From a checkpoint of a small mixture-of-experts model trained on Wikipedia.
Experts: 96 experts in each of 12 layers, 4 picks a token.
Below are experts of layer 6 (counted from 0) of a mixture-of-experts language model. Rows are named router (the router's row for the expert), down (a neuron's output weights, with its number) and show model dimensions 0-191. Each number is 128 + 24 x the weight over its row's rms, rounded and kept within 0 to 255. Numbers have three digits each.
Before each expert's rows: "raises" lists some tokens whose logits its average output raises strongly, later layers aside. This comes from a sample of Wikipedia text that the model never trained on.

# expert 49
raises: "==", "In", "===", "The", "A", "===="
router:109118141121175130160096150109129120128131125110156127111126101115151139160107095065135119119120147102111158106156159104148131130100091108106136124118106148118116110157149103109130136099157117144136111155123125149124081085154105115108133111118132103125095132179131117119106103086131107128127164107151126112160144153157098131122087108169153127151100130154092148186121138151122134128114155131106133107102126150155169123152159197153128121158144184104111123176125127139134163095066120140157129171129089109122157152141138108074181125113122122123128103156149159146141128084118144092
down0:139140145158154124129104121115116162175137090116103126139110101103119127129142145155116160127172157111140116162103101131111161117141111098108137125121154136145093168127147182109099085131152107133122100099120158093137174124139118106179154117134150109109095090131112080134161101112115118119155173125130131143156130102178101093110155140139130124176116141142121104137111147156134148109102120114122146115099115128141075106108139125117151111132128106150112101162154094100110167121132127135088147140135153118133110099082128152102101107133121187147132138090100138214135091105144167162
down1:134130151130109124103116097124073131135115147132106118123109095138154118148167096125121150141098158128131085161118133152098145117155136110125163129153166124131114108116126106132133186132112098159150144158131128109127117118103099106154133158121152077148110109141107150110118127158090137081136118113126137099102105205105160111185134161139131100136144114145078128117126140124088134135188133145161106131175150117123110158087130122137080124127114122136142149130115128188142142109121168141149093143124113116152068152136151087131145112142183110142095142079141105101181144132125127118
down2:157127156106110108095091121149132152115105116157115127130132125074169156128132156118099139131122154125111122131170116102125166141128086153162161150109150164182122177107152142099167158075141130154133106110107151124126120131128120138150149139134135105081138056125167113152158127182117130176111105143135132130133121164138095135127166146126103172149126089105084133090162143129112101099083112120150144134105128167120117143144136096161126116083151138129147112116131100135145124128084140098095109139147147123123157132134118120104098107131059144131139121150120127160087077128124135136
down3:119104115127116120079053163091106119138100119117149143114164157123137127113145121149134130101132111119115085124178120141109158139171092159116107137150133110144161163126140117120154139146131144122142113173143129137123107126135154124140151151156115122081113130123089143124144135144181113137102115098115090082145124154121157129122119143150091097131119114099110126143131140116075133128087099129109155127107158157135128130142088137104124176131143187167121127140124145101156128143127127140109126127186118161165104126130120098122093127128057127104140141124144163231144121116119134104
down4:122148153180103101108101116097106128114120126104129138124163186135149092154152115133132134134148099148123105126149139134103082069108115157117110162124128066135142127124127135146120139181130128123139106175124111140146112141089104094155139114137101140087117138099118114152092166139173126089132088107106082124088128148118145165168146136127104159154157082095132140152094103100107141143122085115153162117135128138112153115145107118087096136134132148148152169113124198142117133157130109146118132120117148147172107130130116147110145144157165174110110134144149135075134145120101101105
down5:128156146169134121116127136109141170120096143138163132136156176134135126095137090147129095148143145142140130133110107096126143159119120153136141139118116126114127120164146054115119111152113162136162116176087108167163120159108155134133093148139095136133128096087130135166122131100090136144104125129122107129106144138121143075126093131105135107090151120125118156144126120100118143124158133099124090097087170138113105132151123150089121162095155129139120175131178123161101120163186111137119080165102097150154097140114101127110174129184145110116138139148144116073092136159103130133
down6:097129181118141130146155128133135150145143122124104124146095135126158120168139149090140141134109126131161144126076148139125137069120140153165161156110148155166140149112107175138130128105158154119087119133096162114092189133142165081146112138073142090147111139140112126089185121127092143111117126132111143134145125119113100112149170139126105117163117146182111111153085124145098175133137110134133143145108103111125107135129113093155094107094099133104104105148088141121114151124131139088093113135110140117158162130127144190107132123118148120093101096095140131115157071118113122118
down7:087153181161148124089134135116144118109134098134101105182134132103131145122131136121156110129158121088119144131137120166114107075150154120123136121128089121096153129109087126159127124090136149134142131139106147128110141133127125118128162146141155131150140167079097131128133131103149122159158068099146118120096137111125146083126093141125129090151164134154164120128192158123121125155127101144125138122082090089168137091145120144092121134149066121148092126159153179131143133105107150084123088136120135129143125108118115147087163117163144127118105123153151113053143150152126152150

# expert 21
raises: "ments", "ico", "ment", "ices", "ician", "als"
router:130106140121135135131127144119154132176151107159097088167116085123130107130135104109125134148176105103077121108171099143140127096153086144133114126078147161172120174127141127154138141120158181131116147118129129099078146148121140151096103126156138102132126109154148145112140113134128113119072142155141155133113098143105166119135092097146136118134141160133148112091111065086170152096119086135144166116107121161138149114152153136163125163102094125127124174140105139097162143108106142137081122155088111149154162114136145153101143151109141112125143150103107133102157140108119097089
down0:120120186169135108171086118134105114120112113139118142120125189124108119110121152130166099093076147132168104117142130098090114124118105096177144162134148123125119123091130092152148128108104136159116128110117130152119117118120143174153166137117128127127135103133144171102118123111149072120126150117090111148152155112147152160109142122130132180112119094121137135106130087144111118118116143151102165119140163107068140113081125182115122113186180140125129151104176163186125088108144127124152124118133141118122071118130141099138102117123139139150090125140125111151146141117139169112
down1:119106182139158068190103104127075104148123107130113153144091192137113121139135125113146095127093178128148120137132147117110088147128153093150152166130152092147130132106096125119173127093103132118091128130114116133120137088119126132138146147131119128119124113128120172140130140114142065126133133116126133163142186097154130162111144104125090160129152084108126140098145120135110098120127108147122126152126156127087150103081129180082146135141164143095144173119132157156149126103129137133170128149140150146140082089146164095169125105147122119137097133124143107138133137094136131098
down2:142105104090131093129161121111124124166154104115119159113148175113128071141135091124115108157128139160116128149108158145116099145140164146059190135126120150126125158108109128079136179133129125130093106122124105130141141119111164095143114095122116153075149182113121159103145126121133139129135091160104146119158160126136138146109172126115099129132136133088105135132123137165129094156148141125109100123120116097104148149129136154132136126130179117108189135095119127110092172125154075092119113137144118197158135131108143133136126066088152146129117101124150144128116116111131117157
down3:086091130108105110128090142125080102113123128139108135131168162129135116096115101170111114110099160125136169127166141077135195105141097118181151138175146138138152152115179128147121133094095117156117118114110134127105128110104131152158170127131137115138120119149118143121161131083128102124144122131079091150110133109120148146122117130133087180142100102142126137103144107131107139171106179169129185144125126102132123123121136119108150136139176137109165148110147123165145120121149128113101087111150122172116081118122095144093126135124139159132076147129111146185147142108119153102
down4:115125182165127106181095121128084109121122116135110137121117183120106119108123147133148094106075153119167117118145143100100116119130110116176151153137151123136123121102132092145166123093115136148105134118115136136117112108117136160146170142109123132139131107134141169110135123105139067120131142112088100155153164107140149163128138117143116180111121087135129129093130087143125120138121147151104166131138175101076140110070122178092125125182175153102131150098155159190136102108141116117148125130134141122134067125126135110152131121117152140138082122148132105162152140119135170109
down5:101111113155122145157122131152136095108144173104103166094136157152079138139121136144165158115067165164135121135153102130154119104127090097181186130147115103072150147099136131138126147108114135174138106115150116119100100152147136116120133095095145113109158089135103170116138143075123094129119158102113125151115107110127123155084104143080114143146108123134148141133118159108116152129150108114139139123129189154092131085151122133111144107088159164159111089108181130124113142117152154139121139124109139110136095136099103135132112101116126152131101145141132130114157197124138157117
down6:120128091113135191147165131100179110175119172103116148103133121097082101129103142140133153120128144125153122144171134135136123124122103141139144136143110147063110123127123074163107164089123131134100112131113101143127086170151142135104150102090157159132152142102098132083135142102119161121113122119113106164137102138087137144163106154089145162118138165123110120145090116058152146145132158117107162134154183123130135089158139111135114107153143153162116096116156132104091124149169119114101099093106082171104113140135112157107115112120118130127113141115125131129124163137133149119
down7:092099148127119112143101135119070089122111136124115138120140167129132110091110124156135117105085162144154147125150141074113151115137102108189158143159155156112129158103161106148121139083117129159101112123094134140111100101117139167147183148129122127119131106138115173127152117079140080115127135122080093156125140099122155150109117112141077176127102103142139132095132109127110139143099171167130176150124130098130149128119140139091148118153162140124159143098171145154133130103150124140123108108137124151115070120128091130114123132124139144139066154138128143167151154114132180105

# expert 75
raises: "2", "1", "\n\n"
router:146130119141122133115135126174104165135161122151109138150061135132133092100086156118119176131113167113136150125114121197120152136139161117157110097142189162144142175132131128150143118137086138143137105082117101116120127128138148118141144118101114130092118131097117113126115128158148170146140123114112174153147113169137113124163150116093141165061112147110119132127110135128092132167103095142146141148160102139112151119126140073121133090076125136119133114112177101075098147145166158139107113098139115122177127118119140144157081154125113114073139109148132115111123132139118114141
down0:157099088130128164112132207165176143206106115131110118128139115119109139150125098087122115100158099136115139116148095086126109146095120153088084126105152140137107149107165153105110115150125129137137145140110136134089088132118163094125144125136161116122122163122076103133132135052133177149124143093124112076122114166124162158136141123109137158171107120117108133131177127115133142125113132170175135143124097116125150128118148114128134134132090131140145100119090155124144134103169146146110115125125147104146122129120113125156156178113151158132102094107111114096126149104139144161
down1:131111106121115132173128126139130139115150092172136133123134126120097119096135133126085124111160135113139115145138119145124118149136135141092084138154111062113090101121133157086143083146107117116143140114102152135083140121128140123146154152080108112121136125132121116117135147151122122129130133156150122125145123082118145193152118131147113105169118104164139121178083140142138089144070125133160152187191103087153111125123162167118134098089154102065124138169127100152100157099154111135131139120119139116142109139155120106213121140130104125119150126105169107127146113124139105114
down2:113163173130147084128134127091151109126122103121101149149126156096123146138146097114133100094142156116141117141122107087143063128108088139122114158133091111186121138136140128122109090143176139133139134136138140149114115111142106131141140135132097097146131106124100143202118113149096108120138099132117107079115140157135142097161141118116089089153125118103127105089108072107102144080137135154172116140120184157142130132115125156088145174136125162150105179126104154175121138096118140133185146096141173110126096142159124145135167118111105140135142132129091118116130130165147131125
down3:116107102181100100143090114115138130078149127140114127141125131121167128147117084130121104156144163142112161127127198132101108133134126146110108122124139156109108143127111106111184110118125155147149105146128096181124137132113160123143119149128136108132149124122135134105133118136136113097108172142112089134154124076111112133134110093131127164135178117146139150130151098094144085115112123142134116147160119111176138120094140147134144113136129120150135201104153144101091082127157120105139163181144102091149184117151143077129134101169113098107118108128119155173108087083148158125
down4:125155154144113125129120105145160145130092163173132091109130137143114144108111139135110158142109125124096113097136145177116164142097163145081108077171159128160139126116105176123120115159139133142132149119124104076076107098174156083092154122119127139107125140155126153157160150114079124113110133118127087180122118130095156129148105100114117113127146078142142087146129116145144135153126124138158108139120097102129144113122138113118158077132117087117168113079169128149141095131159155118103116144098117128117139165095139127187120162119154109112167099112125144108138103127114159157
down5:191088103144130113127136105082156087118096117140149145134154137123093145134124152133117148131138158163143100091150118114188129105113149161123112102110099139149105135138092176114157115103101156130129166087162111116121124131098139115120102119128112159129181141154169104142158157143127125144127132126142121114111099137121145119104133141119145086121127120112108172086136094163101113145123157163177145139117142093113137153130131132106162146102115131109145125125092156142158129064126111160124195107098134123084123099151117111138142155106172103114132185146083148127103118115143091120
down6:125114086147125112153135161113138118144137142137137103121078091170089126123124149136159114118160123164104139158172157141126117119139154159108130110133137132102140158152094163090155162157119123166114159149118110068129115148132153095097146120136111132145133164050128135094133110144124129129086135115157148145120068104132139112100155094145144118113156148117141150132129119139093127157136149152122113129147097155113115117143177121164135106134131108163149142117117133100120101130150108085126099164124077133098137083116087138120133123107152134125116155081155132212166123121089118119
down7:126127131132103081126125111120135108133165093106169138157142139121100166147136107164104150135158139165128130106076100125146124081166132165109125144097140130155136110118139169115132116162111156107125073132129132126134102139126140110161134086127106092137170149166143125148112124108121060127152132111158102117143114148177173119125113162152127141148118135111165137135159082129132085162146119126141125147156134119172130140133134105165079128134129146121128147107100152090131140104123156136157142104111104122138076099133127112152185121120161119074146110126128094072088107084159147131

# expert 23
raises: "unicip", "em", "erm"
router:143095145116149116107106115101165126161129170146101112167146118139140153096129118162150113150186143132105141124186127124128129163187125163107153122089103124136117122104150158149093154086113142089138112133100129105121093101133121107147101140134109168144134124103136159126112121118172127155089140127148118126130127070094101070106134128130133123130107162146145125117140127110120108104122100148172127130121122148164124111113100117152139143072064113176141104127103146123148109079113153148137131102124141130145175105156083106099148091147123132139111176149142137123179133145095106108
down0:096124130121121155148119092112102144141125116140110150134130183085132124117149138112180125167110096118125121148131102140100136123089095080078099165152144125134146146146172135152120125129106137120170093145091130128105107136082121162167161127146135114145112141159108127144129195115117087157105119127115099125147140108101189136118098137165102166111127127140136117103114138135154110094151086120104144147108109139157119131125164142087105134167131074117155140136096123170112150151126112114114136132173147146160109158113185098135150113141111109094153092112147109089108117124173124143
down1:139114133137109088107106141191156146135164173118148110124148121115103158135111116129117112084105130160130132142108119132128097124108126153119178151128126094128068095098110125127177127150154171139109113138133155086113142123117129108123112128116134125152157135174117126181128147120117081162074135130099151106136132183117187134127110134111111129140110155152140097122136135139135167119099084108159109108124142127094169101140112136139092134177126141086158088113136123170129109153154110123077126122099182109121102102126138120079123117139143094142121126153086138138145130127135172170
down2:148132135167131127138107127083086115081113119091114133122157127143070155151114141121118149162100176141118146118160152122110127116113112088168138133140164121108135128090132141117077143131122085127146104116124156137138149153109116138141110170116167109098123143129151135122178148174138132117097133122098106123123215128163112103118077130151131148138097074141132107107142135092089139106128107111124125141152124120116081092187118098130136107166131124149089120114100111150135119136146112104101115084144132105118163128125165150137159139143123155122096135168146159073115107116134133161
down3:119100148146112134085127127134115144114158147119115157122129139106115128114124098103089089128117119139118151104118121171149142127121137154117099130102102117105124153150165130138162116102139130128082129148128101125143147103118104147071152114123056129106142117184142138142116171125101154104132209150146129103118166145109192138156123115145099128114109134149114107146104119151192160129096089141127121118112119139082166103101125126116121152131140112065118182144153111137120097146113103128101150075141149174128107174137116107140102141121137137158144133130124188136153130150106140126
down4:103128136129123145130108116101134117143152128145095177154140099099144136092108160107158124130161128155127131156091142141118117144114148140110111156093106145104134175153145188149163116120131134083129130134136173164117124157072092154102098148102125098113145119130147074121144126131084129120094136085180161137165170139100153092111122099156121147137097135130112069113109117113115164146130127170092121142152132135169143102122151148117161107096115124085168119140125112127106092108099141107138110151139086167123132190120129104111150166132110092113123154125107141124121132161101106116
down5:112105086122156146131152165125148156141103178106175111138093126136168122108138125128125152128134140165144085142148104113099155082142125151188182118125079167133148155141102135075152155136119152117131111134121116096136125146147158105119154114136102134102148145108088148121166116125158148107095133106153132091133135126143102108096143145093124092112088134162152141107088146097117123125112138141103088108096151170151132128117113079136132132102155109141194112127155145130135124078117118140139129128156079144091164118140120131084113133112161100127126156137125070103150114145135108121
down6:124116147103134117090129144101122170162151157097145132109147148097148120114127123135104097090131137163134157160155118147123126144119112142108144110092126108159092096153115092143167155142151149110137136148090136130086099122114148118128157122175069117150138093114111160138140090152131097152110121099104111091162172136101128135124140124133100152122121120151139132130118139099125130099141125177164122115112117114117142141097140151131121095114136123154151136123100119126143134162125184125104121099131062057142140104126113127090116101142172160158115116126094189132207155172136138125
down7:121152132149135119122119104131131124110123107138135097127101078159126144057141127115081112131149175158095148101135169118109154096123132117141105127157132122110135122136117133129115128114136106155140100125108157144176137131124119139144098199152127191142124069085147130108124138137117158100117139140136129098095128129129156087108101119142163109152101149164097132148101159138137086111145120102135120073125119142120102138128095100174119121139104162116131125150196142143137143180137133158161123100097126085117135157124126159089146178099148127174130125159113152156141136094104138107

# expert 51
raises: "ific", "ode", "rat"
router:157130091124159160133111150135109153135097139136187145136100139128139143184143151083136120173106120092133148151125146152136074097114156111156122106100097103107124126180121126092105149124093119095124125163176125100140102112130151115121109139107124113143171143175107119145123080125111151120183156124140133121116110103130136156140121102091137105132127158165098135110155107123125135161123166101117102179142127111122123157111125140140072085139129154103076102155160131098109131134146122104149150115075106087133115102119113153132125128107148135118094099116163137116097170120137137174
down2:132135095122128111112170089106146110069114129096139144114186130152123116104111110118140143117136148181134088153150130150141150141128135102079151109107093076132097156103114108138143117116152141125133172111104088143155103106136148152155125096114115147142143062139123143106133120081124147162147101120114084127141143148149154148101136127161123129132102139169125123114113125113169139141101142154126119106149140116127181166168149120133155159152107098148152154146116147171099118125112139150118116107138160126083089117076131141118133149114171123099116110100119108213143139121100139126
down3:132166113127171159112112105153125120143160128119139180089156059157133173161091140111133157139123109102096132128088146166131108123136154130106134125124171158127088127146127099122115160131078114110102135098197157150150119094144112154130120134133158146122119164134104160139091063059114161134149119113155125113109111119117119127153094141108138144137138107138167136118113129149131146128117158112139059177141120136085131102125120138157129148166099105135142102134178117136138121112134106130131099133142134104131157109106123120097080154126134128158128127148160125155100120133091140101
down4:089156153124123128093162096154157112166151150097128114131118138146125160143121111124122131087116121104120125121148131176144131103152103151149120163150155137113170103137146102134083133100128154154087197173131113072137119135136136128147155095101150143178086073126101153130124119096080135100153143122115148132136154109084123141169083126163125120105085129124137096154107090155125106115121114152120117160114163149110141145158143141135092187097081098149108113125140155128111116127101134143122125140109100131109129141140118161126119120140073163122133175149106149143144118113087127142
down5:154110174134156110099126136148109136150131101166136151124169163156124112124105122128118144146115098110153140130089154080147115154114137143112124119121141106154156130116169121103102132111141102141144110134127129141099067098124151134164136097104141178118139141127129113109132169164123132145121091136162121067118168126119168168145131108157071125143102175129131103131127129182128155111095149112124125113143110149128092137150140157097096133114125093084152141167133122152166068138170130115130090134135148139150071151139126095113138093127126121100114141135158093148104107090070132139
down6:129118126174119092131127134106089136122118154127089100146099154173159175156095133131131126105109149102137114159144140110123133074139145119139117106164117135100124129139151137109098148129133130150113138168143160150130127166123085132127111156113156099123044127135085157140163147070106159121122132150124202128115114158086125113126130102155112107075101109130087139183095136130093145131139149093131115132170134106139114149121109126141120114094132168129155122116101111105121170168142132138156165135144117120127097096127157135152107137115118132092090113163118133141125156152080111133
down7:095143126127147138150134124119125159090131136108155169094120129095136132172111174157143139171113140130145191176094144107112090131122097143123120143056116119159099088147116153076134140131151096074145120108154121142097127095120125145155138129137118128123190112111129111126120086140104161142110146194165127097145145145137130168138120138130121107185124121154156127143114136125108123173116115101105158151138139130095134154105100163097106158131098107109170112115156129112141107113143080143145108132092101109138144142112146114143149110154149159109125098113142114129129099103111165105
down8:126127139155165159097114100156150130141082122115134124115139141114134163183127114109103120105066132148124126170125125111147125121136152140137127135180103106109180102102135138160142150160170109106158138085181097123173126129131136110144091115119115121117171122167094107171121111175130122154148119136116108096127120164134202128110045132080115133106135115127117139108109101121103126127137168133142143128155144099120113116133117122110135122149086103093136079134147135124124105134150133131126127128158142104104154107140109105166099112129168095120130152130154103159120122132100109189
down9:123150148162154124128154132096153109127123143145150143146128135146099131147187110093147116082152119116110110133144108139127153103105127156108138154117074135125148119162075109099091126144122098102100174125131203132108132145112143119153146140102141128107134107098177136116170142110095102112114155139113121136121110098081125167144088113145135103126110137088135091140090086127089169122150124151106135146141135099138169132129131151125097157114107143109123166155117128082122109132088164100108124143078085124105125148175101111167140117095166146153138145157151148097149134117138132160

# expert 20
raises: "ically", "own", "ually"
router:112123090155130170177097151116114158104120154111130108135130116143121131160136105123125108141118123096095104155134162100127124110106118114133122123116133107124149181172106113124100090128099078113174125103134144140128126180141087096130163094130134129130135152123102130103122107118144137101118136109185112105128115129119095133115146144131090149112110144131126167132177108104134120150098136100118108100186127109140094144136141132124134131172142187124144198176106157130189105172141114134132122144137114143168167146127103132074111138117174156098088112110121092129155152142150138149
down0:156102136142121165134113124156091117093135121152155125147134154118171096120082125148109116163123127134125110154160110113114124152131144134153095128111171145134088174136174114100157083112096187110170160151116100122123129129139169133106126133152103105125136115121145127136159116164104136156088144120129123116136135118160084121107132143141135109063156148107118114141142146208133138110140123101095146124121130150101136117091173183121147087136142124140108128112139129092104118174162123100111092131157133098114114109108105143093092098142084153123108134136156111088103165142161127154
down1:120153108147123146131124141125117130087112115159147127124119138127104146141133118118120072146189152132133103142109144102136124149085133109138154084104143151121114156088144155164127114121075144177154098150100144144166118100119101136110126160189141165097147131114143079147090134122094108142079116120151085119127112102130089116149161142162108142127144115110125126173165120171124161118131134138134104117148118130074130097130121111137111108162174126119145155189143147124126148097134175137139107133112099119076110126108152098070106123126096159102123125124123099103162128143172149131
down2:124100139121086128087144137130089112107139132141108094131144139129083158140161109137131154117092165123098095166159141156123130120163134103133102158186129115143122109115123099105106104161132129133157103116153122121122123129136118140114153118133131121154155136147115140115141162126139153134125114114152129065126134096150171115090122108111130083085126099151134148149107134133112141128130148138095117106131103147115101108122130113136103162126117152100110128097141125142149105136148125127084113101178116152138120121141140080126127118147116167170133156156156124255106158172170127160
down3:131130133138123166109127116135156112146152097134111119129136098128108166149103129149138174133146140127105072137099152109119126057153113127117134111161153122099103104111129121123112120131137104113128141119153133122142136131138120115111147135153141086149125131121143111109139097117130117092119137110122146134136110135133137085135123114105124158123137173130144181139102118114114106133129171119150130115124111155135145144134172134125160138148116117107115142150119121169138131121103109162114107097075121126117100122131145112108145144142153096133144144142159091255155117096136138140
down4:082130154075112126156172111138116155122140118137135119147125112118150094093105148107135105106159114120112115125107153113162120103155103121145143090078109149139161140153141104072134173149081131122091102152129124131129134107094135173117154147154121153140107164134085120159128119135095169089125119138121159108095155146116116142099133143130123105105123135130111121141138141140163133102103119085137141136120141163121115148123094096141153133118117126121156132120169109136155170088098154106096193125100170129199121144129136135105145121117075095128078156119122129194137143137154119147
down5:167141108137174106170149097119163110096106106121097148126127100112147161080116125141104127112141125138147087103117118146103143136141127112098089129135097063126112145134089113166095111192119110133118154120138122149132115132121122111148140126129134119173127137104132140159114076127125097151147110132162088147127132148123093112139142141106099171151142157107144112148138150119153126137115183117161129112118144119142114105126170111131157149122150109147101149119112159161157099135101079139142105131105122131136143131118170136086129140134156098120130155123080115227163130067127153121
down6:178159112129132113141149146123144088172133097144098117107101159102112168122150112141130136121145132112135116142068118110093151078114136098106130121144118121143150084117118129099122108116144143139134100143118135088120091112138149125132102150114109099151103139125159098111117145189168129126147143137116134115119145154136161079167183102150107126098130133133170145133107143119105133095122140168122097133138151154121211141108136160156089142137118094138129120141138152200167101101095137112132122066129127123104144120137120088116118127113142125127157138156105129174150149118082110166
down7:091137101138142146133133142127095153094144123136128128148087121140156114133121143089145114121146154144098124166105097173114117152090119136130148104156143158115136162155072129144125153127133152123130162094104148143129165154119118104142124116125152133150139139101090108119107147141094130161081085100156108108114132110105123113111115126151145154103129101132153089155155135137144148142132102139115160142139098118130074149126120099172132078135118128109153134170159088102147154152177146140072115099145100113132123156114151132065127121162075163146132144086114088062146140145154156115

# expert 50
raises: "*", "order", ";\n"
router:137161119046164175086134198171123136158112143123113135122103140122154120105140173155128128131104098121109143113155139121092138109128144129118143141117154132127151118123103140127117143109143157122132112143130120097119133114104158112142157127123080138145147096142114146102136152130174162123138151102073130144162151124139141148138154125143109135094135118124099108157083184146100151140149146122148138170154110163120137147112139082107131061095126124157108118120108149100113115145133132172098166092135057101156138103127148108168131127099117132118121106087150160094108112110130115160
down2:139150115145142125117182095145153151134124148141136132103170146109157149124180095137150150056116134096103141145122128121088162148085192105169154178135118086118101135120143110145108135117159111121111113125093139114170151138095106112161150183149119142116138120145178160137142150159135136116119093128138118107131084153129107134158142090157114122173134144151160084155141135121113102123142089119113113142103096142132098117111144092117136126142143112117136101150092135150131100149175117141129140121130128129125145124105101172109121102126141108102096106123139076118142074104108093166
down3:081119119142099135126127070111159143132152095132123210159103112171132171092079145120131128090122143128134112136053100114141164124159158104112120127142112148109099134068078132120087107149135133166157137128152181182109122130115122123101086128129141125154160125139123143124121145110107142113114103142099116154105151131166110117110135139089087167154133158174128115137131137117107139136135106101153131121152107156164150091129153128146143101106176122128147164145154106116127131119132111133103121143118114094125120116141150135143126124113150100156096124146108114103113124121187160156
down4:147172179099169125166099105091119117130166103132135148115136130096100144074140143111168146096123113134126140128157142137111112116108142129154106107174134158129163122157147102123114114125139118118128090130152146150140143121105111116166152102087105090141148139095142113116163148106171129110153117167134131077127137142153145115132139100125123166134103112128127152126104119126115138093121107069104127098142123183126108109129143137108127102136096147136120164138140096143103154124109145147121133128161154119144142117078143184127070112140097167152115115134137145062088182074108148145
down5:118172137154135093128126088085148134095123147138125145110156147111131167112174101123152149103138145080087109154144146131106151120085139145149108168139135109141122133092148122145081146133152093108131107143179141169142105148097088137140137144160109120165135122153171104119160133177149130083060138150162146100147083154118100115146130093166132155142101126129156136143126125109099096138110097106097177113097135126128082150157146108152141141115138116088136168182098140122132143134125143107158139098133144102090132142121134150129103088114125134135113126156125115118108102115144096151
down6:128135144134141082139132138163127136160118110126182087105111091143150143155135128122118105113133127152139114145085145136069146134142147153156102150092138133124121099116091156143155166131082193135080157143103159120109136134157105138098137138102113153136095139147128110122100117144128142125138157139097135089159138099142170171139151116158154140155158142114142145146096096115170117156125155163079095119141079149144150143115119140148085105124094125119082132140123090111127121130113132146136123141123124153090122080116113116097130130072174169099103133099152150095165128110154117101
down7:141109124119112135116164114141159138075124139051159107152091111146111080140125103189142180136123146118123112137094137137118126103136152156140107118103166146147111124084122144131111162105114089120091107094147131099137129137115092123155122135142139086156123148175140158122143133149109132104080115143139172125138090157176122132185140111128127108145151140177181081147135136138169135139143100119092129119110140144143108111134120130130132151103157144084087169137176105146163132153133140108148145133098097120103152100114131108126144078113134113140132140121133090104100119113160142118
down8:125145121160125196136177102135136116119133104132121125183146145161126122153112152120135134110103164123114092143108118155105162068132183126162124155129150121122149126134113133165118132120145097097135066140124146141105116135126117088137132198137160134162124108140129100134127117159104131103139159121138137153123115161156110105137159115139129137116129141160185109121130146116077120177162109074151159120115164107127152088131117093181119138068128129129092096123096137125102144142103129110119141116098137096099157135100140167111144139112097128113152117133146106083117091101106102132
down9:126133087125178092139155102145122106110130113153129132166120116141136147127132123152145164099088113112127102168130132133146122135136176106125191125120145161132128133123121082125099110129137104123101088151131133089097110150138115093189137145135153193136103167138120154107130093130117116136106129145131136131087166142167105127125115095130143117121139133147132098147150109116148101183105052126131102090119146103115163106176139121187139120140107113150114117140115110162099116095118122101147154105110163132151120170118113124112118109145115128133123151171126132091159162065161121158

# expert 93
raises: "akes", "ond", "ail"
router:151122140085139167126135118145164055125118119128122126115114110110152138121083070141093122070105086190107076119136128105173126103148098120077127120132064143100130113138115102140142141122170147136121138113157148149146151109109134151135118161152148125171114107133125180073103100109104114152097108110112136123148161145182167150128140107176127129166153165131092120115171121144191125107145147121124129087103123143122150121118139105122153109138154091108112163126098126146150115128098102131124106157139131122119121147143132128154117148131122119130109157135115125139136106116138157096
down0:179090140154100148120161108078116077107109136118107155163130107114129130131078118116111155118112132107134119127123149107091096110122149167127141113164114108149101111092146132140129108127131137151139170138095125141118160107123132139113129098164116178132168099158094155134104149125115118135128069113130110145133089128161133121138121093127126139137114146156111109136150137154174111125118127141129125133151144135105169124086118090117150151169120127157111086130148170122058145136127137146151170139193154130086178107094115121099123113131117089151139107141135164181144138082145164107
down1:093165179107146155130161102130118181119125143106116149119110157134130129126147104104130135137148116145124135137173150125098171107115117105094131148105128140148129142123127124132116109113122153136167113150122147126102124143092116099093146131131112126103107128132102108182103171143130092167087151110163149132096124150114109131147108086127160116128111102104102169148126062141097073131146120134160108121131155176135164131156140144128115151131120143106137136127126141128133156144101108084129091157128142163113126136065082144068156111141125121149121115116197111109190135134151085157
down2:087116113184180133118137146129153120098124123115149106073141099145107125143146156133113110143158138139123186137127130104172133179103124129090149097138167119164140138156089119126120134153130088119160059119097115084142145131171085103127100156131093102107135143107113136125156094155106141133104121128103124128155080150117178059118166117089153135152104094100125125147137106116120127140107092143113124119144136094106144163139132081154145116121162144108134120134148165101120101142091116136098123128118127110142130156112156105167137145126173131136148161111150119112147126156109138151
down3:126093103160119159104129155120175133095123141145139124107113177117161140122149137135127124131130105119129151139136127102171113157105178098148126114157166067120153068131133135142123114131083102128131124122129141180175133117133103124085162141091107132107115104159098123156148157148105156139130127152133085140132101110148082089101101132105164102126109117094140139130107110108125161144150134141128120135145188119114100144126113147106132069110122138178136081082132175156098098112104169110132142119133115111126127181109112118138128136163105163144110139122137143097102131136101179141
down4:140109079140129165121089100133129147118103157132156099174104149127205136124121132118137162150116153142102127142167096159080151176107157137144153137095118121153127136111126120116089134183144134123107142139141110142144108128126143130161127107119113126141134110110142134123148118112153151144132131114119097102110144156137090131100108189106150139065141112122130154095146111082118117124093121111151133125133096107161141153143153112089101131126092137171101122138135174129096140138081119123100158136168075120129119136139140121123137093136109134097102165159149148062091173123112095147
down5:160099105084105163133116116177159130151137102147148148146079107155129138132167104139099111098094109164129125134165096157124160173149120173109143138123116116122143104094132154153082152157097108122133143157152177158122130136130130152115162129119109118159140099142137158086140093115128099142138093100162120185124137128149140164120106163117119142087128152147105142125121147097143163141122094104133133126069095099163145121149120120125079104097122110151135116123103141096157106108109114123130182148142120106142128149096109136098147124124158177132093164124122099090107111099117108154
down6:127132174177106093151075144130121197121103142115116124112090139121084123162103172131126122131128105136118145130163129131132127113141081090103115135130142122092129129158109112162146101119072143162082073092127093127107098127169117089109095139151114149148100167142144168191123129120147156120161120125110141145137102091118156143106110112109193135135129122087118144107087126078124162155123140127101124111126134159164147120148165137118159139128164133118129175127147107144150114140167128142107141085141159162128123130144130120140102140138104124122132123113117140143158102160141136102
down7:128125118160097111113110128133169085127136085110136146176113154123140108154132119122100124106129104133143099129129131108130144110118121141148135113149180080128087118122080154140073099148110137122140126113132125135123104131125124148132118120126087135111119189118182094140127150135098090127114128104111144161156155139146127133126113086082132155140131164167116114106114140121093126146173105114086107153124127133145124132127110130121130148153155135142127105139112197174172139097118166127119163148112127091108166173127116106134114110148111163106119135101156138176145094117062194167